Weights of a small mixture-of-experts language model, trained from scratch on English Wikipedia: width 256, a shared expert of 128 neurons.
Below are experts of layer 7 (counted from 0) of a mixture-of-experts language model. Rows are named router (the router's row for the expert), down (a neuron's output weights, with its number) and show model dimensions 0-255. Each number is 200 + 30 x the weight over its row's rms, rounded and kept within 0 to 999.
Before each expert's rows: "comes before" lists some tokens at least twice as common just after its tokens as in all text. This comes from a sample of Wikipedia text that the model never trained on. Tokens count by the router's weight.

# expert 12
comes before: "0", "5", "6", "8", "3", "4"
router,220,196,193,183,192,239,217,192,213,179,209,171,187,149,189,168,224,215,239,216,196,207,272,241,239,193,238,208,235,239,204,237,185,228,189,175,147,228,194,233,164,151,225,244,202,199,245,170,166,168,169,227,278,183,229,222,185,231,165,208,164,143,174,219,271,192,169,195,201,199,190,172,220,186,176,236,257,214,234,205,223,276,189,192,205,219,226,171,234,230,155,206,209,161,238,212,256,215,182,216,180,187,208,218,192,186,222,214,186,155,182,154,189,245,213,205,235,237,179,222,249,194,249,211,155,175,170,207,232,251,171,159,217,222,203,207,170,222,208,232,234,168,150,216,164,208,186,200,180,189,239,181,191,200,221,242,222,196,209,174,246,150,279,222,220,160,217,175,197,165,147,228,187,157,169,175,271,198,148,204,192,186,159,194,208,175,193,167,250,194,253,156,240,236,229,202,228,222,201,227,215,168,232,170,182,234,203,158,174,244,206,199,213,153,204,201,246,198,169,212,191,152,201,220,173,150,217,190,178,275,220,212,206,169,146,165,192,233,178,188,204,234,188,137,165,182,172,187,187,201,240,189,230,213,204,170
down1,182,205,226,238,214,190,251,198,218,193,151,201,165,167,169,141,114,153,249,216,215,215,204,244,193,164,234,177,177,183,216,214,227,161,163,205,184,191,179,140,220,261,203,265,162,218,172,213,185,176,158,228,136,206,211,216,206,227,261,214,167,244,189,187,228,204,187,222,236,230,202,203,181,234,244,167,206,223,179,186,183,171,146,203,226,174,228,213,167,168,202,260,180,200,212,212,191,181,214,194,140,167,214,203,200,195,202,184,210,164,207,231,207,161,153,146,183,145,137,222,191,173,194,169,182,215,236,208,182,201,242,193,190,174,218,183,159,209,214,185,169,168,173,224,178,177,244,152,223,186,164,235,202,192,238,209,155,167,216,244,201,210,262,199,165,166,259,183,242,176,227,213,177,167,228,229,181,137,141,200,187,196,184,145,184,133,222,208,189,234,195,195,166,219,183,204,156,189,155,271,218,183,178,207,251,218,189,171,189,279,263,178,209,181,193,168,271,191,224,157,212,211,189,209,153,211,190,176,200,223,162,201,168,204,200,230,231,155,239,173,205,184,224,177,213,184,188,196,206,186,205,173,220,201,244,189
down2,200,238,193,258,198,263,248,206,200,152,208,139,168,198,153,219,194,177,210,122,221,180,215,271,244,144,144,153,218,241,221,132,201,160,164,204,212,202,198,213,186,209,232,168,201,165,185,183,251,252,134,222,189,224,195,144,191,211,219,191,188,242,143,190,166,126,194,181,196,178,209,195,262,207,210,150,217,265,239,176,160,207,204,224,170,176,183,187,185,232,260,178,201,172,232,224,212,207,151,220,232,185,169,231,166,163,212,173,209,247,235,194,169,237,186,253,208,195,229,182,209,200,238,196,168,158,172,167,217,244,173,182,169,211,176,120,209,189,193,174,178,148,233,155,231,187,174,246,169,177,189,180,178,212,274,221,191,210,185,184,198,185,165,186,197,222,187,226,142,218,192,177,226,198,213,196,184,227,173,191,143,178,232,275,171,168,153,203,226,200,238,222,195,185,180,212,200,171,214,204,199,167,193,158,193,180,169,199,186,218,196,222,156,194,204,188,208,232,197,259,196,199,213,231,208,200,192,231,207,232,245,226,158,212,188,197,203,204,199,255,182,193,196,170,226,148,214,159,201,235,171,176,205,197,169,219
down3,270,166,219,118,186,214,205,175,207,207,184,164,177,125,232,173,196,198,202,203,239,237,174,165,163,168,183,209,181,216,187,201,134,156,186,190,197,203,204,192,167,258,193,193,158,211,232,174,118,205,223,214,160,191,165,249,214,160,212,175,188,195,199,198,177,226,186,201,183,234,221,204,209,205,228,208,144,217,237,183,239,221,203,218,194,255,160,175,196,249,180,239,195,214,178,177,183,203,219,191,171,245,155,211,246,235,194,212,199,225,222,228,212,190,210,222,187,191,246,200,234,169,178,249,136,188,209,195,220,197,223,222,213,167,215,138,222,169,223,207,196,179,148,189,268,216,173,154,208,162,187,185,227,197,212,211,227,171,223,187,224,182,176,213,181,206,171,195,182,216,210,220,228,211,120,206,200,208,242,247,199,227,160,258,268,246,177,154,220,172,215,187,191,229,179,125,176,177,185,188,205,169,199,195,201,201,184,195,203,161,208,172,212,234,143,142,133,242,205,210,210,176,165,194,193,228,227,241,190,227,228,230,189,201,196,266,164,179,215,167,147,169,156,203,181,233,166,288,237,193,173,184,164,184,152,226
down4,185,197,193,193,147,196,205,153,187,217,196,222,222,215,180,171,193,214,151,239,237,229,165,247,170,220,240,236,206,143,204,107,179,156,203,189,217,205,198,177,214,204,187,200,175,258,213,223,203,168,231,172,207,241,234,201,205,219,247,220,199,243,212,264,178,208,174,224,149,166,213,216,158,177,192,209,181,206,185,207,205,221,214,222,179,183,162,206,188,201,121,177,230,183,220,211,210,215,178,183,154,228,231,200,202,234,181,153,212,163,195,156,192,188,200,170,198,182,213,235,202,246,171,213,188,232,204,128,221,246,172,190,172,225,205,288,189,253,231,220,197,271,179,228,216,181,213,224,230,246,192,210,156,199,249,164,240,180,179,204,203,221,216,239,194,220,200,177,175,177,209,167,213,259,224,214,177,178,239,250,160,215,175,246,223,209,188,233,180,173,247,211,168,222,206,153,232,229,208,159,147,206,195,190,213,221,177,180,204,115,220,112,242,234,205,171,149,199,239,221,227,226,201,171,224,201,204,231,198,215,207,210,189,205,214,220,228,170,186,195,171,208,188,252,217,251,240,261,150,171,180,150,211,139,154,210
down5,192,178,208,242,169,204,236,189,195,216,218,154,197,178,217,213,197,184,191,193,164,162,221,186,224,197,224,193,242,224,246,230,218,197,180,140,187,159,148,183,266,182,194,199,212,201,170,254,171,158,193,234,190,198,225,225,229,202,211,259,200,186,221,170,225,148,181,198,234,222,213,164,231,172,201,281,186,210,238,193,200,195,203,209,193,212,202,180,179,199,176,230,216,160,235,183,223,170,236,192,239,210,148,163,158,192,167,188,219,230,249,167,177,196,137,186,222,180,197,194,217,210,211,175,183,182,184,182,160,239,174,247,221,173,182,207,218,226,247,205,198,199,230,177,219,179,222,217,187,243,226,223,126,224,209,232,224,217,237,205,199,236,251,218,226,139,168,254,220,238,207,233,191,166,219,186,245,231,240,228,242,158,224,148,206,179,197,193,190,205,224,172,217,220,256,229,214,152,231,248,237,242,216,244,262,227,202,221,205,183,168,214,193,229,186,155,167,170,200,229,182,199,201,199,143,174,219,170,141,140,210,220,219,197,193,236,183,127,168,217,209,195,157,166,156,108,215,218,168,172,213,216,164,110,232,172
down6,203,179,182,222,215,246,241,197,210,197,156,237,197,218,231,229,197,221,244,219,189,259,227,211,191,229,155,229,208,199,286,227,171,172,247,187,198,193,157,189,214,192,207,210,187,191,166,246,170,194,162,202,195,238,208,217,129,185,228,169,207,184,228,138,163,170,177,186,182,181,172,231,230,249,188,208,131,232,229,172,231,181,206,145,235,195,218,195,160,185,192,168,236,210,244,202,195,222,166,223,201,162,172,160,202,152,206,208,171,218,206,145,181,224,216,208,157,204,242,174,151,207,224,176,174,242,178,223,167,163,151,226,214,226,213,198,150,194,120,218,177,252,196,241,164,197,211,238,194,222,191,176,210,132,210,171,233,194,212,178,177,167,183,219,199,224,217,228,180,234,143,176,212,165,165,161,181,192,191,220,201,193,164,234,252,167,245,167,214,196,149,226,181,235,239,201,184,262,184,226,151,204,227,157,164,186,162,189,156,255,188,234,239,247,207,161,199,228,203,201,190,242,187,253,208,197,185,215,180,198,165,229,170,243,202,217,236,199,144,240,260,207,168,193,193,193,172,163,165,237,232,224,181,152,222,171
down7,163,178,169,147,194,246,207,167,196,196,201,218,171,200,203,189,162,221,205,263,250,219,191,169,228,264,147,162,166,214,227,228,185,184,219,184,204,175,213,246,250,196,159,151,209,200,194,201,194,177,168,175,214,192,202,207,207,210,215,214,185,118,175,228,173,199,221,245,169,194,141,135,164,152,194,253,186,223,254,178,220,153,198,182,169,209,229,224,224,245,206,206,200,244,218,230,218,235,199,176,243,181,194,249,235,203,214,267,217,211,165,174,224,222,236,212,196,197,220,164,246,195,188,194,240,181,194,187,241,196,243,195,124,159,175,181,158,184,172,166,212,203,178,244,193,255,195,216,180,243,154,234,178,194,237,253,216,200,238,188,237,161,161,298,221,218,172,235,204,183,242,154,269,180,168,191,171,179,189,219,157,165,220,222,184,195,237,169,223,174,185,211,232,217,182,195,236,189,208,238,207,163,196,202,195,188,196,240,195,169,180,209,178,200,196,209,218,181,226,266,220,211,226,212,212,258,177,180,186,232,238,203,156,158,226,166,238,250,185,251,178,189,150,229,206,211,181,237,173,167,209,185,194,178,191,251
down8,165,228,172,186,227,179,192,179,217,213,235,179,141,220,180,226,271,210,168,161,172,198,212,175,212,222,203,158,197,223,217,186,222,276,210,173,264,239,230,219,205,222,242,192,225,173,209,170,195,153,180,232,253,225,184,214,201,182,204,176,202,167,162,197,242,185,212,184,166,194,207,251,244,188,168,158,171,214,179,254,203,196,166,228,193,267,186,217,161,212,201,232,175,267,173,247,169,198,209,175,210,184,207,144,221,192,192,142,215,197,250,211,244,192,194,236,237,235,219,163,173,164,208,215,174,227,197,182,201,220,261,183,174,147,227,209,243,170,171,211,212,241,218,244,229,217,194,182,210,222,212,225,198,201,163,239,223,201,206,202,234,165,153,220,123,243,183,262,212,200,201,252,231,274,144,229,214,189,214,160,227,210,197,199,155,203,205,173,200,269,227,202,239,217,201,227,224,206,226,171,206,190,165,247,195,218,210,249,287,194,152,150,187,165,184,192,204,174,143,154,215,219,215,233,237,166,152,205,215,183,215,174,216,205,219,226,210,222,174,175,231,199,213,200,230,196,201,218,215,181,176,141,190,202,140,153
down9,148,196,203,157,174,174,235,184,183,177,187,158,173,198,217,207,181,229,164,208,197,153,200,203,184,169,199,225,162,194,170,252,254,186,230,201,153,200,243,159,236,190,199,202,185,194,165,203,255,234,180,160,205,143,227,180,195,237,218,205,196,225,169,214,173,191,199,158,225,217,164,250,136,136,181,191,149,167,240,222,198,271,143,225,204,209,297,239,147,232,194,225,184,206,168,213,246,167,171,236,205,211,241,182,235,194,193,193,190,207,176,209,221,206,192,162,210,180,230,201,196,218,223,224,180,187,237,175,154,197,235,241,186,173,207,187,190,239,158,286,175,192,211,155,187,234,230,245,215,202,176,123,152,165,202,184,209,171,247,171,237,187,225,209,201,158,285,163,214,190,211,203,207,201,219,213,222,215,196,209,191,220,225,202,225,254,154,207,152,161,224,197,226,204,184,236,161,190,222,224,210,150,214,227,201,205,165,226,232,174,224,254,192,190,177,242,161,197,184,144,207,193,222,188,193,256,244,173,181,210,163,197,230,215,197,230,201,242,230,136,165,210,232,211,211,155,240,199,206,222,255,193,211,172,176,175
down10,193,227,264,155,180,235,168,135,218,220,183,197,229,162,177,194,235,199,215,209,243,178,173,215,214,210,232,200,243,220,277,204,213,222,154,277,178,210,188,259,228,216,220,209,221,186,236,206,240,173,260,201,177,192,196,205,218,239,192,216,247,172,233,167,192,173,140,189,207,214,193,171,234,238,249,162,259,214,149,174,189,196,177,160,211,183,181,207,156,206,147,210,206,203,201,202,199,167,195,169,183,212,226,194,227,183,175,198,208,161,218,170,155,212,177,212,168,235,175,197,202,188,184,193,213,210,216,200,202,157,180,186,243,169,168,231,158,213,179,217,203,200,177,176,174,237,186,176,205,226,198,227,213,316,193,232,199,172,209,238,208,220,169,184,184,197,191,167,180,257,261,174,90,226,225,242,148,119,232,228,208,186,209,214,217,225,182,238,174,147,184,207,156,169,200,194,178,224,161,245,194,239,201,175,187,150,213,276,234,170,210,182,212,230,196,146,236,180,180,201,248,163,199,171,196,187,217,187,219,187,215,197,238,155,198,155,235,180,212,234,195,194,175,197,221,235,190,224,161,207,226,224,210,205,252,196
down11,186,223,168,172,263,204,208,226,165,212,202,252,212,190,199,229,217,203,245,216,164,184,189,230,183,220,207,191,192,209,216,192,188,229,211,157,238,235,205,257,257,158,212,185,187,198,197,186,220,209,162,219,153,180,178,214,253,175,163,199,187,181,159,241,230,199,195,219,261,177,180,182,164,193,160,174,189,196,175,252,215,224,175,198,200,215,186,220,219,200,167,198,212,197,185,189,211,235,230,206,192,204,228,216,180,243,197,198,252,208,148,257,169,186,204,200,190,205,228,198,273,221,173,235,208,213,170,242,274,183,187,187,109,250,241,211,145,168,159,187,196,218,205,210,178,216,203,147,230,175,216,202,170,193,244,209,204,224,170,206,168,173,210,205,186,165,164,218,216,308,189,269,162,229,213,135,250,193,202,215,198,231,183,172,210,221,204,165,218,246,144,230,172,210,208,184,166,214,149,137,174,237,253,152,223,207,198,199,208,172,221,181,168,168,203,200,164,208,185,130,263,158,165,184,225,168,210,222,148,217,157,178,253,242,205,177,232,223,197,162,194,198,266,170,215,200,188,222,153,176,171,191,234,205,201,229
down12,189,179,220,165,173,203,172,234,172,191,172,236,185,169,184,244,196,188,202,251,224,202,251,223,197,138,204,208,181,203,260,251,225,213,252,198,210,195,188,159,208,195,229,141,182,181,201,232,172,164,149,192,199,193,200,133,183,211,193,183,213,180,192,267,197,210,181,200,206,196,168,248,180,190,194,204,233,159,172,176,138,232,250,245,193,257,143,225,272,187,167,239,213,235,202,172,211,186,225,179,177,162,212,205,203,146,165,179,193,188,196,234,248,216,220,214,191,210,181,198,231,204,229,271,183,192,187,178,227,253,218,186,158,215,228,233,170,183,210,189,173,189,197,179,164,198,223,203,161,252,202,171,169,196,207,205,174,185,177,163,200,197,235,216,188,246,233,221,201,178,176,184,224,173,202,184,194,158,259,228,163,199,152,210,203,160,207,277,222,189,273,238,167,157,238,194,158,165,197,164,197,214,196,187,246,168,176,166,166,226,179,208,209,229,155,209,180,222,152,167,200,206,231,185,234,230,244,217,239,134,222,206,221,226,209,232,154,185,246,174,211,123,225,209,203,192,171,216,199,255,186,217,122,197,143,228